{"hidden_act": "squared_relu", "normalize_top_k": true, "tie_word_embeddings": false, "beta1": 0.93, "max_seq_len": 2048}
Below are experts of layer 5 (counted from 0) of a mixture-of-experts language model. Rows are named router (the router's row for the expert), up (a neuron's input weights, with its number), down (a neuron's output weights, with its number) and show model dimensions 0-63. Each number is 128 + 32 x the weight over its row's rms, rounded and kept within 0 to 255. Numbers have three digits each.
After each expert's rows: a language model's description of what the expert responds to. This comes from a sample of Wikipedia text that the model never trained on.

# expert 26
router:065184125131124176055112119103182124114117192103132141089150106105170114140127181101103094082123150153162158103167157164125156131121165128088199094103176091069108124093149151093136138133134129
up0:146113135112157108154127147107133094102091122095112114163111159145082129108150141161072113107104068143138115114087061174149148172150136117087192109106120181128144177120170107163136133137104156
down0:138167104127139112107150183094161097178133104123087149104101138112153126137154225145145143053096122158178146136114122167080155113159073136145136132096118121146112172134175174146103086174068128
up1:117097044124093172110109202075187152177157148213152114157157091130117079121173133080138189079113174099178129094115115131114142101120110104134115133118175152078155134117120152077069111071166091
down1:138153129125122165155099135144124105047187118187107121145140125106157119148174141169087164110143136124090127072076109150058051042139170107096138114109184160105139154146131179123126133138111150
up2:138149153142103166101128131178139115095151150128178095080134106101179089142149168111135122154093177104210147112101155212093192128098184101095155131128091111087081109166122150124149112142143149
down2:159141161146120135107092121107097125135137189192103149136120122137084157137111082150183167088120161119081107109133163145114098174212116106129168147165128099155147107132135148104184084109103128
up3:099097138215070082088175142129098143145114118057177056133091157142111125148149131087140123120154176103118153120114108117128127155149165093179126184138131110125127071063177118110034093089124106
down3:081165105135111109101159119143079129132117141118084128141172110116145090149106117119144115126092147177087116071183142112104141108061105140047120112080116166105123136145135133188174127068173109
up4:127135105180138102081140100122158123120135159187123120116074156101154145098129138086133095098083122195189178116107122125117138119185082104131169106139167113095102131095114133112169119114148089
down4:076150106136181149123102151136191130151094117130085186137110137074170151182099131126102100134169068096154129095122161090151206101109131072120119118133137116090155145117125150109116164100144132
Description: Word-initial c/ar pieces

# expert 21
router:091129122139097137113127047122161101153115131163195152108166190141126137143089147096163130120153082150169151142150125133135193099131117138097182119132137138093130126092168121102143170127107057
up0:114130108166119076131078136161118182126166100142117171106120127134119126097084153086178142098130133132123145127131142118140079121122102082139118202148122149138084112125153115111161123146110123
down0:042112154149114055157145136154135121171091127097088116115058080125106160174108124124065186138080141022138157083152182050088152152141118140086147098127184125108136099104158149130144154089114173
up1:125130187087083180128108151091127106161119142135077105139216068108118168100115054198093162089188139101139097112156141094106124159127135184117090145170080137118176104166150122071140114133102132
down1:116072159128140128142151159163140147103152119121162114172113036156087100108108135017129130136134164127155140164141124119154106122105175100156105130121127092124171053113123097133119152160143130
up2:132021124090136098055133125105115156137155191136088163118098138079123154106175120143172140115126142151159112158090174149103150121130144231144120108106133128178138128124137100108076165123161099
down2:096119123136079160141127111186091121134169148131130109075086156179101113097134136122126135094112141082125159137108164107121095095119081132156096115185187138226119133111118119232134127117088081
up3:091137145152105118155139092105132105170094163142134105131149128050129147179140165074119136113152112147092135157074193130106169134131138130092157105151153100137133142138213105116163151129122182
down3:167094104124138122071178134111131094007121157153056146090098118145133172125152079190169152102125109083129156075131151149070107155144137116162099138142134116150108104141143107123093132159122161
up4:120137131113097121145068100136153065086097166128145108150137136119150121103139151115143081135099185201177095165133106156114171150104132152156186118067082100116135146135143133158129191118125172
down4:114136097105154120110075071132122173135139139090105121087138123122129146131138172131134142179134073111138123134100116111172134123098166132129129081177085122112099136089100100117122136132128171
Description: Field and activity nouns

# expert 17
router:129152083135150119077104153093177151137033184082154129127157128148138077123081196127107162090127110151131127109128107143133165158072105120088200150111103120130125122131076151103173145136082126
up0:107132109131177101161087130073098090161119120118099183147160073107125096125139125166142123159178087118166180127101093178139116157093084119146111149110059137138127137161094048086177141086109144
down0:167064078111096129161111095127123096067126110107087111167100120172138115142165151109112170133083085111097118145133123131081124172102077194143095107090130163142149119076103117109059091116197137
up1:139133118159137092132078112124121127176118192099146196097094126186112141155070083157156171110132153148143138153123078121164106119094123167122104092099134133128177136145091090123139120082097164
down1:094185093126129092075137118106100172121121100101022139154131059100155088128124167185133089095176178089209081190158144148111144149111143098121107070131127170164113167142120156151116160133165129
up2:094160119170145114138110196097120119133115083106139114140172121176127075095102175115172139150125166151111111157065178163150104142141109110112122139121172165129089133071102116149104137104135116
down2:114115163119121138132145108136125103091094217102154151111101102170169141103142160117124105163149096182111111152107199101095111089153114132136145131145078143095086151141107108115131077069185126
up3:111131098128144084051132128107174104139097103130153123114086149096104077081152170160111104167110166104118149120160145117146163135141156117103171120134135098183110141119077107080134166162102188
down3:138160148138083105092142152134152153105131113138144145183145110074134114131143160101147057157109105112113127161107117126159111151177124084106112125172132105084079122135178145155146114149132118
up4:139116102156117094143064119119115126112117160062160143130156136133121140077121097137143160134110140094105097106162105163165136134113155121120140133112116126166127123137111088199070151064080145
down4:160102115121066125160148078145100078163134107154077111173082103093127149084173175065135158123100135099061096109174168051126141110157133207063170124126127076055142125168118110149090177117155152
Description: Verb stems, negation

# expert 4
router:077117088136109096094122122062183121122104130111131172108147125147162137104115142103086106093136093156173123098188126134150203172129107064113215178108142111141143083110133215034150164146118086
up0:099091138137109099154115155092165118177130124108138124062034106123179144134100103093134120091148129104149138123155118120096169172067171111088212141105138101095147086129107164036182148168121096
down0:108092135173156190168141136191073136101190116084118135125181101126087148111103123118106135150122127133191112154092219165116102160144097130180171082165135120081134070123175087166126129105090095
up1:086129125175158103147150177138131185153128087117131126142115144157176118129100138159099109171131119156146124140193155098166144132164078063161126171136134124152111105139177162146135177133148120
down1:166092160119147108179117117079164159100139096169163109149094148110152122087126109159136167110143090076155178133141129085203179125145147136162058116129140188155083178116127156149169116119110116
up2:137146147141160123140124126143114159137106111041127138102145090112138146097120176113122162137141159105149182144190147164119081157129136086105095156126112105063132123187112165168219124099116131
down2:143089150142148097179098100114135125095119094118112132103108109164081188109149165144212127074106129116142124082177187159091135138114133189096168090107129140131154086135146097158145127110112163
up3:081126091136128115143134072109132135095160090141118167138107099139126137091157045162077190064129181152134173061140153100128180100153098117122196105141101100190145162123147050057181126081129146
down3:136096153115092137091131124092160105124135109109128136171167093181137108152090079144096153078162161071160137129116090125166180155160098123146195148149073107155113141164116130166160115137111111
up4:130125153083104140106113133084187050153169129132114135105172123072100100147114144138107166154081151147110118066153131146124105145125108138200148196097113190086168135162153119093161136156117108
down4:117146089110086104173122090127137105078138139133169113116121161134117146121068148082100141105104109157100164139138111201118153174109097123114185101142131098082119106155103137114168140159110141
Description: Verbs and their prepositions

# expert 40
router:106139138169152139137158117102137135094138130115176117128147162184147099158043176064159153094098122184147112100152158117116157159121108103115194152155159199108208135100160205019165149176100098
up0:123087137134106145141153129143166136195141135083082071131165150120114089147149121148174104163103135218136110173148134072077142055160151130120121148139152136086154123146083083089187137129146129
down0:132127138176117134157123128110113106146128130161163153122167113141185116120101167155154121136135063175099113137123111136156164116120121154094139145191100136110176104154132106178191094160093118
up1:094156115112158127166150113127108132144049165126149112151135129082119134164138059128129125130075166109107130132102156092160071154128153118192153124113120147152120097126133086114154186173177076
down1:106088124071118134177117135108145128082078099090193143185146107159129110160099132149100170149046101120098122099103149084077115125144142118181104178086111149141166153151099089113127121142116123
up2:136132119081144096136191181074137150097125144166126094201129163161160142133117167161134180082142168152180121163158165155122127127056139118131166122135102133102150139114078164154127185154164102
down2:150112183118052105172138072150098078129203143121182112191181143138127130151171107167097093156100127099125153154124078096158114118181119105144149106123098065140149117112094116139101090118127119
up3:109138170131115130075166142132088095131065124120135080129144116132188131126115047110158150061092116133118102049107088129121088138132149152107122155176218117209160101106166059152162094164173137
down3:148172159073083131099110179106080171172205163076142098138107151169176126062164154128120172118096118120134111133135091100181087185104132086091122140142139098149154097067132119112157139152147171
up4:100129139152135130114149166127077130116100112154222110119112092092044132116118100170168091138164086119131158084148121121109122130143165114081113124090129146194117086134152103119102141127119142
down4:143069147138122139137096097167110145094126079120118131114111104127171094099142084128119130089100131192130130121070094099139096150121175163084090133131108152136120135078145160125174117146121104
Description: Space before numbers

# expert 8
router:116101154154134164125133083116164146116106109116160094142189118139131140184116118097081139066142108168150120051123165104087181147124112158082173189094089141034117134144168184116138174147140131
up0:108094131072120106094165124091160135146117143145098130130155116136110163165113159088151123120134098141172100153115125038102144131166102174094140093055137131112175099145149138178141077123119109
down0:139067099041181124092131140096115115178180124154106111104121158041202080124162119107156113115098145151106109097144127091143163119112135140068160148113120092147190181138108113150101091082207177
up1:090119054106113140073099143110161183047100158104078148179130134122187111107130131170118193126160144104137148169128161155156121086126042173128179176097142131162091127141176149132123137148065086
down1:120155102171158155092147119162162123106099154119147104159122140151171129111129161163162104094137105137086149136156121109166168084081094072156077170130129162140115168161157132155215064157181111
up2:107097175139101155143094106158108171143094116126117133167145116133109140167118125101108139108157115128130150130066171067104106129102077173070134171041083115054090133144168143113134153219152128
down2:149167067130185080128179056094094072142150164187058097096106189133132104113108143140139149168109144145130102111152103204125112148118142129191123096202152162114101133142072107129133139140159086
up3:136101122100104087126166122064102138109082134194103143106145142086176159142115096145113096090145132112145070122156172051062099175130096170111132132150138127066086095069176170075100120159110156
down3:155107126084091071123125117095140076140132133153101077068111066109220098087120178186088099111112140126134104137147116089144158087097130088121116115105160092115104200182156132114116169110120122
up4:124089088061187166125127086146123211109107158074111126145111081142134187178132161094117097126084159177136168103187090088160164099109122170130195100147129107106175130096188061107134128127151110
down4:153142186173033115171078181163149084150141077097124137114112139126136150122161131120093149113063126137177101104155117161120077088104121111122103117138147121142143164101162179115164139187089193
Description: Common noun word-starts

# expert 16
router:084137123148124102166078054131149168104122091147200150143194155198149150166124154107141133047142082125189140118125144159170176117116131164112197117135097110079142131140145147100174145144134127
up0:120152140166112105168097127117093095128174101098152158159103145179152107147186113117115081101151125148140154146106162156095172113178116145121094114055086087163105148146065081072127093136143119
down0:157154182160094084165122160160144129124169106143072116070118144152112097120118131126135088137128105101141148097126091091157173184132128051123113100131117127166120128138168174137140109101107155
up1:080131093126084160122178135150147113113133128104148143184134142142151134103150125131146132100169111122100105162117162099101117125109102135115112163135145119115130095187126169119100146136043102
down1:144173127157151072121115144073206128141094176180152114153120133112110115175123074081118141130102104101153114140149152145133110136174126109117177090143072138106135123142118080105115112096092106
up2:138093133122170102179107113161131160135069104167100118146128162132101084114127088061141073051142149094128143092104125164164180131163180073140110154142116039147126119121119091074127144094145152
down2:131122122124102141084124107121135075154123157167092161087082072100135136118138127081100108053134086138124140115119168120132185147136188169118171138143126097140123132124116105064115076093126165
up3:114123131124099128141157134130121135143085132171097127086127155181134153102147170095119146146100106170122117148138131151172185141108068130137186133124137219146170126074146181153132121119125170
down3:184114125113173180093129164064127122160132139121154151108062107141136061111113148174109134128142167102118216103112117121118125132111116094147104116098202102132076151088138130122117122157156157
up4:142124172120090134157058081188130128119078133114098149125107105126113058106159092127115125103098066115096162080129111095109107112179190106136113114124137131144103116096095127139135127133164069
down4:083168058095128166164189112082073142112105088135255151154160124090187123114123175061145079163126143149116154140088161153101118086130172086113087118131145140123199131255158165105130117130089079
Description: Years and coordinate digits

# expert 32
router:108125155110175161137155076135128144131095103164119112144222131142156182175104137156152105100139157172108122142111091160117133112113144127102141130137153122114126149127066118022151174143128088
up0:116149137116195157124088119151070196138101040104116136218133106133109134091165088152135166115129151157156107207145107095136195128109180143143156118117135137131156129116132121090159097091145100
down0:095119140142206157136113068170131128139121095124092144186119133145098078115102183157103161111092123096095099108111137119122117095153195152108076151106076104164125103178161211143161129131103143
up1:144161173075175145146150168158110098130072137110069118154176124200146098094094176107155140143109197117121095159131105129083108050094044215135118145196149131107111184152147093104133144151106085
down1:054134145131102111102133127131159127158137131136191137162133197099111106176136192146057085174158126136176135125134130097126109147162136154165084076171104164113120163173115146145112096116191116
up2:137148148096115171151196096103114173165083143118075144143082172142121120143092111200090101061174140075123088144126130135107106150111120112084156135086139107156134176178167119132059148084132133
down2:178116101112112141145066171123147108163101146106118119105095078159157134130104161136147115153118101121098129161051202130184141155165112151145105153098082158127136134137173148105053110110118142
up3:094145128100163167159161157090165186168068089155115125101170120082139097179209176111092167186172085097084108101130142104052126122108080153102192151166145111122100142096140145148132122139104072
down3:092139130157090169124117157159187202120149106133000143128147123122104080166151179140071161161189147142187136142111118127175148133139116129149090104116162144121112135158119118153092099114131164
up4:134112119121116146075137151148127158070086253106118089151137157122100164150119135132100173092120148130088151097120115123105146093062139060108124164132140180116101124139077153108110141119102015
down4:080147105066159137116132112103108136111167132131124157173106148101122133184144132154147137127127123146135138219146151105110124130084102133157127102160151145051122114101164100131153093153104132
Description: Taxon and name endings

# expert 47
router:063123125131158165057149113116145119113076100086104171092137114135118146152066113095125164128136103147158137088145170162108166164126148106125131098134147161125150126107087168112110152142132055
up0:180131122113154160147120145087188132094064145100079143122077075165135142105050089118121144118118150128140115163160090166157095137099151125156114114145095102104139117139103135076127095129089128
down0:108154135149134119074093103094113138095140129120154113081168203119166089132144134159087114124139094114156103083131114161091097161031139081107113122162072073098050140164107119102140109142147117
up1:099125095120129171103102167122144137041163093141115118158059143152168165093185138183115087092102125132138131154110153171140124132155097131087145140089110136131194113134098128080092138099187162
down1:175140162139145152152116111182094101054162177097070118119106112107119131159149178189074162071158180160098132151097130060175108092133115114187154173123140128109137144146172132120107133089068129
up2:116072167103132101108154179103120133101179090056094091135110129173130134110107093094134136167092153085195053135144134153120056153119103146178128145120126127116153095117146160105153151124121077
down2:134171112101161094171092120159115109132109074096007038151125077084144160095143064160124093135092141110127124126107129130118137228063136169056078134092133161083114141152172119107128126136138124
up3:115116189084138122144121105129128101103072105130099114166083170123102209187140094123151160155168083096133097140135092145125167106175159145098255133142129090148155089132137216113077116159044069
down3:100150116071200175144118154115135087118147094106157104116133153109148141149133138117128160152126124108085058138160094119142180136140139136080141120159111160104105054120128186133148074095175192
up4:110109090113134172174174092163151161120146103126088112116111142142123084099164116105073131116159150105129080143110163184148118146130184154122102123147167179164147148142160123165139139095188093
down4:126173141159105117193168102140139131130123157116071102122122097100214111145178188133138137117174146113123166103116134158155151100091107172147132100112131101127125149099114170094174150152074087
Description: Title-initial capitals

# expert 51
router:107113126143128162087124092106128124107120159119175127164163139160152135156028140080076180072176091162121071108094122153142161110072081106040176154135100151100158127128093148038107121079110129
up0:159079195118220099195108118186064143142094169124116152151144093113154115105117094062170127105137157116136127129112163222086122121170089128098132085127074096092081131115146149140144105096099113
down0:130065158129121077166089114169056129085178107162149197190105140087149098148156157151133136155102165104101176123127103167161132149112118152166054132118090084089131174120038131108036079115071140
up1:053143150088140145143177083197157109181143134190084093110125171131066145168095131115100146092118159139138108120126139160124149179115142116099120116158126089097157089137087079090149126083083204
down1:124182130130061110166128138128103133131135101160148097062092158179088128106134123156124153119155104159151074159123077079123157107164090133120135168065094119140160101100121176104102115104091148
up2:148129143123100104133176153149127107145160126153209127096169161104110110133059166098179160120119120171146130131106117153098125087114153159047061139163133146070120166097078143117100133116172190
down2:117126074150144095162112093106177123070123123131156095118092114175120145155135179174100136118149145068172123163150098145168177130114147141147133100077099067157130085130172156112161114145096148
up3:118107201170102131073094131080164081105162139161120102187132110107152143125137170080093126099167106118131122064118123082123121104114105136131142179136122104090137105127196119089133129074130130
down3:129188165139141115154116079169127154117104104121216108105132133132143159147109157095103084113138093114087130090121095133134102115123122138094195158137129098082120148110160117128095105099107106
up4:120125132129120121138110099086127111145093206159091091120173125107105105127163192118108081085161102125159120091116131177151145112088118113038170091091143193091033153147079150100124131096115154
down4:176096133094102120167131124117060115121151121109187163138149104145119087137100129126206112140129150088105110166148191192164156139142106125102120135131138061148118117093147075096106134152155108
Description: Years and dates

# expert 31
router:112126134126137170157115124115148110135063151128172109150142123204151157171085159126140128103099136138156131064146108140119184156156088086125220120164106126151151142118116193111123167083155075
up0:117142111139115108106119148106101129128101142143128093146123168113126098060091187128133145156072124142181121104151150122109118129161134104129150188126089142125127137101088168112132120115158107
down0:152111169101119159101099162154154113112099137048138124092089192120147165109125158177190112136100135131087150135125153122120125102129103133104092174102119131149162139102126135144178152144142167
up1:131109080087152155253189109116139130157086128078137115165149150095145186119175143105183118094101113133128117093128105106091112124115122083106124146100117104161156120103096154117171184107109137
down1:180151063103194084058100120155102124086129104097171160084151111179042133147114141147167123135099142143127143100143108171129080152067144101105173158133114114081077126152101136065164113062162176
up2:146126147184090150108149121111120088137069133146162138154115150133127156108098118134086117117108139125158110159111176147108131176120126108143133114120128112175089131134103148170145166170145148
down2:130103175163077129095116154084080130066120122086118124125108176095128081144119177115122114102107168098110146050141142178074172106052149119095136149099091159131174112124118102099109057125151165
up3:102150096121146179178096148130085074156111157112100128141119101137114133137145072134130132127157126140205123155177172133132094087169111161113159127149076136093157190181143088158188201141143157
down3:142108185178092103135141129145126104080146071140102109119125175112135138168141088164116119114139096144066127089136144149150160056135127133159132191115078138144175108113099200130115149111117135
up4:109142168127130174121095135157069131041148105132201112122082164124123182140078140167119165130133134141157136115168154168158176092120078051153102127181107116088167075142124125151145204091095080
down4:143152150149208102111141107133104141138147156086165120125082115148169092124111114084113091164152103136100072120155120157160158122080139163077156143161063118105158141115149120218148159085120085
Description: Event and relation nouns

# expert 46
router:070106084118158128148149106121132107083065172095130219137193134153172133237110171149099133098131111151108089113145101140191161098076089121082134169125159129143172121107062172050150163128135098
up0:128141122137158126166086133137165092145140124173140179127114092109169139119169121109159150054140134128115104167148119207151099089109108090080156160160187120051132159138136106071120148124149082
down0:106168133111158112168136088132129085137199111096148145115160172137154102080165067153115175102146104140148129054124143067131119162143143039081150176161099122119155136122065101186161141072141169
up1:094076124108118133114139161073118133120101159158059104162107122136174162191106184189085140150114079137145147117138109148089183083145140152245095117095143105114146122142107206129112122146103149
down1:172131140147093151109130094113108114091129163109080100165156049067134131107130124139180167138103054156062109109147123093101174084090160145116109106110111164137149090125135119112167154051140190
up2:106138127129140111169132212156117062114113122139153122096187133169154167107114199164134106143141070125132103160132133136114171109146144255135119164139113128118123134148091148140093225141121127
down2:197121034120120157134162176142104148162123123056150130083135109093119128151113081128210120101137078171170044131119130147122129111103107150113090071154082106131173141136159141130177147132152106
up3:078106106129115115091142108173104125147065069082114200162168121129131181128125118153127152098160121134106144102125134106201131106114115185124099134099061098120160201191134190123130117135080095
down3:157162156146130075162108080129146059104122155091145126140100114083134099130079123167154101137142136133168150150173121146118136140123135143091116127092159138174142139095071168143193150090129114
up4:143131107059158103131112141087106147091129183093205144127162091138135143125107139100155169123134146177143125122115073134176115165101080155098160145132197107085128132144149173136076110137118075
down4:164081177179132147125103160128172106146067127123097151133113140069134171173157117126155104120136171065184132138163170124086105115076092076127176132135111052101080117205115148070156158156182115
Description: Surname endings

# expert 37
router:127087107112136118128117106120145178099064154081110184127164124147147121173102182135124116104145121128140088128131129130129178113082126140101170168185094119116160109101113184065142135105132125
up0:121114131110113126180210126112171124094132143127099155191053153195109140164105146137076155085139124064138100125101172129080141111125181122149190101146109134156135122076146152148113161182143108
down0:100144137137100112125133134143154151058177135137094077102123128122107110114103077125188195174154131078166128083125125096146111143157074205144167086173157120087105135094115067149144102112087131
up1:114116106126113177167148090101089127170117164112143182154120171134079145116120183114032152120122118142114112164138095192110132151132090128126145142146112155113152184150085109094130100172143111
down1:082191163158146149140118168142110130097110102052097045119111164143102136122140121128075110091172111135090131148131149120120120105109161102085120129106079116098145173124131101076081209109125097
up2:167143128091149087185137109135070104217141120141179103113114127109139124093099108165126100128101192193116131085146097084013116162064081163085129134154103185169170104141101121123112089170098115
down2:174106119090125126088157144195163132111180100147069172110111140120115150099075113172203179105128119115107076113160177201107166159094137108101136163152140158138136069123177077126132166091085172
up3:121081118130154108141064136089131171146106151106157180123157169117166146116220117133133137166123147138110163168050123095139176076123115124129107139115134105149121131114127130116126101098129120
down3:114127158155091072186103132070135152084110122087111131100133119123156127171180134188080171165125125162075103114152115133104130111092013174143137177141148152135138125079120154103130121167086141
up4:123101148128094108094136113138163089097086138137150126119100170125098161120106132142115122082129090173150088148084099145174089056181160152113042097121111128081125186168159171105120152124155083
down4:113148125136119139133124113156105146133153192180144111166141132088149151166156132139148158074148180136093092170118123080151115075196090168111124157106086125107132103173204098141158157164125113
Description: Surname pieces

# expert 18
router:138107114091147155107101077156136149074092151153166127096175137133131168082123154102141109115140122238133113083167085148092211101158094126104148148124138180118193090092112166069123153079133039
up0:109126029135156114141107136190119100139093154133090179113115138154174146061129138093063107096102129181179103142132120106087148122137106089133169113146133148081137144126096127117064152129139085
down0:153129108174121121119155113066155147163134127133123124111168191145087100125091092172152141145133154106111156133105151104142134091088223080168145121128220105106069103106128133096088120132139173
up1:124144142068111142183128091075154101101088157159193058119131150124114141112134149102086130078071104145131145091083066171162123116148080171136106154136144094098115133052145138122097092054121104
down1:113122113118147086108115148167165201185113165160158123154089135142088148190056145153121135166097127154129080116135098131139165135173066098127101121125117117176117205146098196156094114115101158
up2:154103122127133156082078101087111147072115139069142090117130134113171109112129171133153118128094138164165151138175125137116117119140053192099145153097052130141122174130136136090144081144103088
down2:173097163126138094090165114142182080148130134147175124101126157208112087132135129135124099160095116086102171162068163160143124069079091171151137124151082088106145096090162217123138090120156124
up3:136078102100166126129108123187098156129117135102147132171102225100164156117192145074158096090190075185094135148143149099189147104178169149146143149116107156164175119044115201101114122083162104
down3:112150135111207112043054126075087193130109116092069133113106160089104099130129160121172208114074176146142107166078140111116127167168133163118115090147103095130199180186142142147143120140154155
up4:134096153145119087115089140142099132101098109153161069129152080117104119142152108098078128151132139120094091122040127118136129132100168095117149138134138133119079139097133098129178089156098165
down4:134108172084095100138110161150079101123121119171064116103140090075113169134129137122125098131109086144127175170134139108126167135074162090089119118128115146116172098114122109167155145080109138
Description: Codes and acronym pieces

# expert 50
router:132156082144196157089148104155159123152111090132179099167170172183149118151076158099130072133119124222164185133184107149103120138125142140144201131109146169137170144096124136054088124122114133
up0:115132083132195069129135152057106177136102141115177118175177140166121167142127159092057162125193092194125079102137121184069142108158155140119148151129070152117138110091182139151179138042154162
down0:132140181101111184130113135129060101156154073099138154147116125172117150114149105198111158117122159054117119103147135127080066107125147150099123134165112114156120138165165113045141150176202143
up1:129151123146100144176114158161143162127166139078176121122107154166163116141112092106108093143122141073133142152120106097107124154121156125096142192135122102137114099099113134097085152184188085
down1:152106099097159135174149108141161170111171159134125098119146165112114133086100134080122143087102123106183186159117140159120156138127093080163205154123052179144140179018148093098107092110123116
up2:105103106125171133099130153167131205115127135196101168159143154121110121092155156113119113167163148132097035122156082070092187135111108120131158083111152138178120116137131137127117137159091129
down2:174100108174144089153161131140114080032116127102149142075150132088146082128116107160113119134145126154118145157097111113087140062123124110161130107102172095152190099148129123110083113206132086
up3:117146174138086137131135108122158082111151094073192140098143087114136105109139158080164120113139166147155106127117143094100137086117118150094153131119100078116149124148163087122145156098137178
down3:145166096062124086137128145131128132141125138106103125105075112086118105205099133166106145105088131152124088210110175115162103141103123121113047130102115182122176154157089128109145162122123107
up4:111121084126135142100122125180116146167136119087137116197162115185145127140087175140113101140144164205185103128115087091126152118095141111141180105184133175162170179119130113104150135104147144
down4:169122137134154109099153081082114136106092145179204162079158141168099136060133178097104142090104068100086152107120171157122154109092101111133153176146132162117144084105099165099141173153098108
Description: Infobox field labels

# expert 25
router:108141113134144117120139082058178208132108148110162121111127168195126121175107160072137096101165125161149158075100100165166168121097133090095176126130110078149135116106065162095127174119140073
up0:134121069108053103130136140162120107152058181146127127151128159143123131172110103203090078103128157104108116096095072141168154165117148101107152151131184124202176085130060124054077189147179081
down0:117063106138124102108106140118110190191123166164123119067136146135113114104157101142146132138122179089141181135131183136188207122155180156133131039094161100164118085125107137151155184166151116
up1:136213104145181104118191074133132110088087138095184102131098159119101075136141173094089108113141197118148191136154171113187166137158127137104097113115111137121102137114084068114129157125146104
down1:097096138180129135107158073101185158140127081145109065101111178152148095160162114137102096107148147110151110121159139185150101130087175143128130115204114101181124156117127117097090109121137097
up2:151106166149106092100126117091134108101146155159146077110122125136121163133103105138159116135125163136103118115117090096085130164134156148094169116096111137193133102143087079069129147146073069
down2:193112119103130135178103123128153099114168133150124080208128113141130160162119053173136138119109125074159079163111105107118132147138150124115128085155087134141154161154176128186094132158088137
up3:152134107086149117112135146109148126104069129097131150153093108163126165154134101163123112065119118111153163112130158127146150139108095177155121127160125162108126161103156078103130105166117043
down3:106142123073129095137133085123079080107109154101199119182173129074176108098146092172165166119120115139146105149148027093191120149183163097123158142069142145088148127154135120129109157122138161
up4:147132141145095148106100048106140120139113158122164150138120161181100113180147134061122077130134177167135153114122133113139162131184124066125153173120135140119113174086087154110104154116042106
down4:079050141128132140136104176125080118126167129087117104171113128102080124175163119148078129086125141108132170106104144154164129193113132126054129140097097078160167210144138123120111136122122145
Description: Plural subjects and auxiliaries

# expert 60
router:134105124072122097096107106141170142078082180127097182103145117132150135194128214149099146091159107140142122114166138115117216139077103136105163154130147122141112138095127160110161152141127073
up0:076164080097112085168130163116098175162109139154076103151181078148161104219096135141121171100147105126117084130143078109165153063123155083104113025111089071172121171128122143140160133111163108
down0:125159134189135097175112141142135075165106091108181126096125135121111097123170104128144117156134096118190147123118077178115143200092130154081153144114185138149114148089092091080128149146152167
up1:140118084141115160141171088156106099114108139113112143110129145103114105123069142119179111111189138173123086131150128133092171095137091175144175134097118114197151066117143156145159131114110129
down1:084182137105106118114199136139130149136166070085000094145080135162099120109076077131090093115140154141140118131113113108109092154098136110097134092147175153102158097102112088155115145113113142
up2:148152116115123090130096162130129174110096199124097135149125124108153104085168170141149175119167145193097117115120153151181143099175122164127132141127112189139112151138092131155091131139131159
down2:100131152113138173102150113120135153174117150100030133118101177159112139159117147148154100128157076137119097192127136107118121081150119138138127045187182115154131120116130144131118143117131137
up3:113132132174168136170139126106143101097164177166109211092132119180099107150193120078138148104122196070136154169101134164145120150117104024139119136111082121151118049114133132153098153153170117
down3:122167131069083131157217118081130113102131133113109156140116118184111107103084091094172117138098144091150079126113093132153108154124124157111097101052105109183170135093122120124114047083197143
up4:127107186136107137129114145137135145155137114095090130139204106126124128131081086064158141153116142141068145124111160116147193109154094059142134111086186145102147087143089117139173114063122093
down4:154108112069139075113116113148137103119116128150185163206128182050208080146187085138202077138157190126078140154137183154093105214141096127131204148159105167170131139070184130121094165137156178
Description: Personal name starts